python train.py --hidden_act="tanh_gelu" --normalize_top_k=false --routed_scale=0.951 --lr_router=0.00176 --num_attention_heads=4 --attn_scale=0.177 --parallel_block=false --init_std_qkv=0.0521 --init_std_o=0.0 --learning_rate=0.00394 --warmup_steps=200 --decay_fraction=1.0 --doc_mask=true --dataset="wikipedia_en"
Below are experts of layer 4 (counted from 0) of a mixture-of-experts language model. Rows are named router (the router's row for the expert), up (a neuron's input weights, with its number), down (a neuron's output weights, with its number) and show model dimensions 0-127. Each number is 128 + 24 x the weight over its row's rms, rounded and kept within 0 to 255. Numbers have three digits each.
Before each expert's rows: "comes before" lists some tokens at least twice as common just after its tokens as in all text. This comes from a sample of Wikipedia text that the model never trained on. Tokens count by the router's weight.

# expert 1
comes before: ", ", ". ", "-", ".", "'", "\" "
router:078158155138110164137125123126124136166184128120125152129133109135111129150127137145161145124137133123113142165134121104168062078175111087073097107132123132147136102159110123066120141134128139131203175153122134115095143135130151123129140164090148127139118117131088121126074136066133118132161139141112149094132139118151114151146152121146101111132127105134147152136116126145107119104140
up9:095111098140162141103120083090150110135156138137121132160085170105133194071105154127163143151125142152162174132081111116130124147139133110139120144167115126087142166105117134118144145156112119122160141112166146121127135111154150112105088084130127133146121133160125128115125118103118104139160176120130125104123129082097112119134120146122107107120149189159105099144129082156155103122144
down9:117117131085109140157169117095155090121160112129115125110116135160143085133130140152146069130119146138145114143113136144153117089117133143152137170108117176114127133175112076163118125128130127133124131135141093114056121124127100079149119148150147152123094114144120100105135192111147121149086144107114154131153161110103126112197105148145124145134140112111089131162114148138103140102138
up10:113147120145121142084139156182136116117162080143145136145084122148157156103120096128150099116143158154142164126101126120116109105133151148135120132133157116106136087105137159094098159098148168109134125067090121149156126134120116158099120175108106131142149106147152147163129127087140120147112127090101077109170185147134160138112118136108084120142128097105148128153132160119125120096151
down10:105108135134119088115114160127170104173196136121125128156120108131133139147137091118129149145141150125140108080131134160140166121142140103107124111163111145109117132127160138100146175142136149122077154127112086148157115134149149186138123143133104099111154127132133151146125103113110141071197082111106109087132144129110080119114115121127103155127134105130185125131112085141112139124105
up11:122134145101139104142132095126118120127143158085104112103068131128106130112108080126137129176136170091119134129135154118135120141117098127114149158150108121151102146105098161101125117135150124134153137171132154197093142143139131079152160122133151129158135092121128146159121093135160141137148080122136112098186072135097158139109139131123139142156108167087135170093125132101128128126093
down11:133123130132165088151131103173137148161082154101139118195077118155136095125097101103135137139146145125151140102166125117181155081149171124143140108135092125143095138114093124112111136099139105115122095135138112136153122136155116116152157079079137106145118107131146127151153122144194102096138145127108144123158144130107121108085118163118131104134159102147086115129108119123128157149139

# expert 7
comes before: "| ", "|", "s ", "(", "–", ")"
router:121106149137104130122137150114153082155143150096105162135141155129105142148135129134149128099113131133112132153125080092165107099172122088061119093123140140135125106137106156110127136119127119115188174143148122110110142128132139148133130156115165159111140137148147135091047149066149110132146138130121124103080130154114140155186138092127113114131121099155142141148112130143129087126157
up9:085140118143092116085136112114099148072118101133173091112172138165107134134142096089141198155133105090124127112142135128146136137126121101103118125107110150103110164140156097120187151163098135113118147123114129130087113116154146123089109156088117159109082141114120140122148141135136096136145137107100168127113102148128139156130119108190118152113181150123129128106120147156126138116138
down9:150116132143161127081157127118071133101119125101110111142120187148116106116135158144124114121109108143142178156119111138191109154102145105111116107129134108144108152094157158141130154134138113117114169161100144134117079104161140189121129141102129113146140127132140175093177131151119115103154126100109101162145107137112106130124098128139102071119099141162154117173146107143096121148127
up10:151137166116109117119137176097118152131120127090104143106181167155119093133120141096123184117135167144141169091126112152135112129119145141118125142152114174180142091107091113114131109121151154146186124114143166146121136134113144105126131110150140121116122157092096138093142168118082112136113134090141138106076179154144119128142108119113106080113164121114166136102107144147151111128135
down10:067109133087139151149089126048127156119100143094092118156071127115133137120120149121111160143126120141130129124094188125162145125138125125110125125116152142155141137114138026148116166134158139118093169094131137148139113130108132130097132128140129117120113148113156159103099086108129131167120127152137144173105127129150148139137108104133135119147139093108148151122127084118133127130137
up11:077090126154104178095108102144107121113170120095167159130140154116087129108110100136137163091114148078147132129114112115144113161094122107138150135107098143136123127136126120152126103140143127091118110121165107115132163114174130099112154110083074142139158125118142136126106149132144124115130133174131167129109116134069090177145112186140097144139141120149153145131149163168126130146127
down11:062138134115125124128133101154131091103130117105140145142140151105126100161112131142115108137133114168134139130133111160108134090152133144169154121125134122103161114158126081091142112119126136116154142126134142129122129154163118152102118174104127119103105139130155111118135160125103090134150130115165163053150134146087135129160061137158121119123177154135168102136128131138054150087133

# expert 6
comes before: "of ", "in ", "to ", "and ", "by ", "for "
router:179131098073120122117133112075118150113130119130181101156104135139115131107149152140122080108123138119120139117137143109167104129179101130122110147136140133145116106113109149142121144130133107133114173118058161141110144136143127135117131117149118125123132138131141127123109089117081127114189133144118125157141135138080129118069145143126137145104103156141190086129207125129092143143134
up32:158103136147151128105139141135128154130113091131106155150167118103099135162173132093118105144157120147122133154118157183144145118125117171141087185120141143129127118137102132122159112070114118152160115171102142146185131149127177124126132095136158111098090133099126136115130159102124144115083119098106094143112136151139148101132135135089168139148127130161166094135135121104102081156145
down32:126115116148125093157110110124172106155118156131178123148114166131083140137147125127122133133119165113144156121120127115108160132096193120084083149082102118152143113155137175159144114138139127132146134109136101123119105126143116138137135162079114110138172151138137107163159085148127132160085162121144115132108153123144151145085065135161106137098145139149101115159167112127092101126111
up33:098120116099105102088108120092117130134170138155145152106130115112155113141153122143138147068088127131115134105128104125136119114112161120154083108132098121088135153154119145118106178163143119127121067144106128152109116144173136100126156138114077093099144088095167165129099128124090122112115126135146107112126122144096152181125135061151113115143129124120155129142178156130130130112159
down33:168156134142109066185105131140065131141100140150131094123116135100157140113129142106135122109137123130149146157091150127118183108141092121203155129154100151141102128158121095093087151129113149160106123090156111115127154129107155158121121106110125121150145122150118127145135131132146145088140158102128116131121084136134152077105120083156136149137104088100127108165127132128151139108138
up34:105139119171139108153120167101139137138147127127091100113126125169133091096116156102098117166155116099124114127148144132142114145119115126100153146107131130148121102124126093124144160102130092110161141160137151135163132112192145122099150144141103169073123120095183162140138153165117120115160128156107127160078121143111101162066146113088129136130126143154146095147114116125142148139074
down34:105160114122153126136161149142118114113097126098144157151126176103184127125093103136112167149157112146139101127123144140129178175134171126118125147108163113113112149142102121175127137137142137133108152118128087150127129120090100059146118128142047104144110137119104145115135118108112129149078103122149152185121140140134128087131144132099135098138126115124105158084109128131165107108136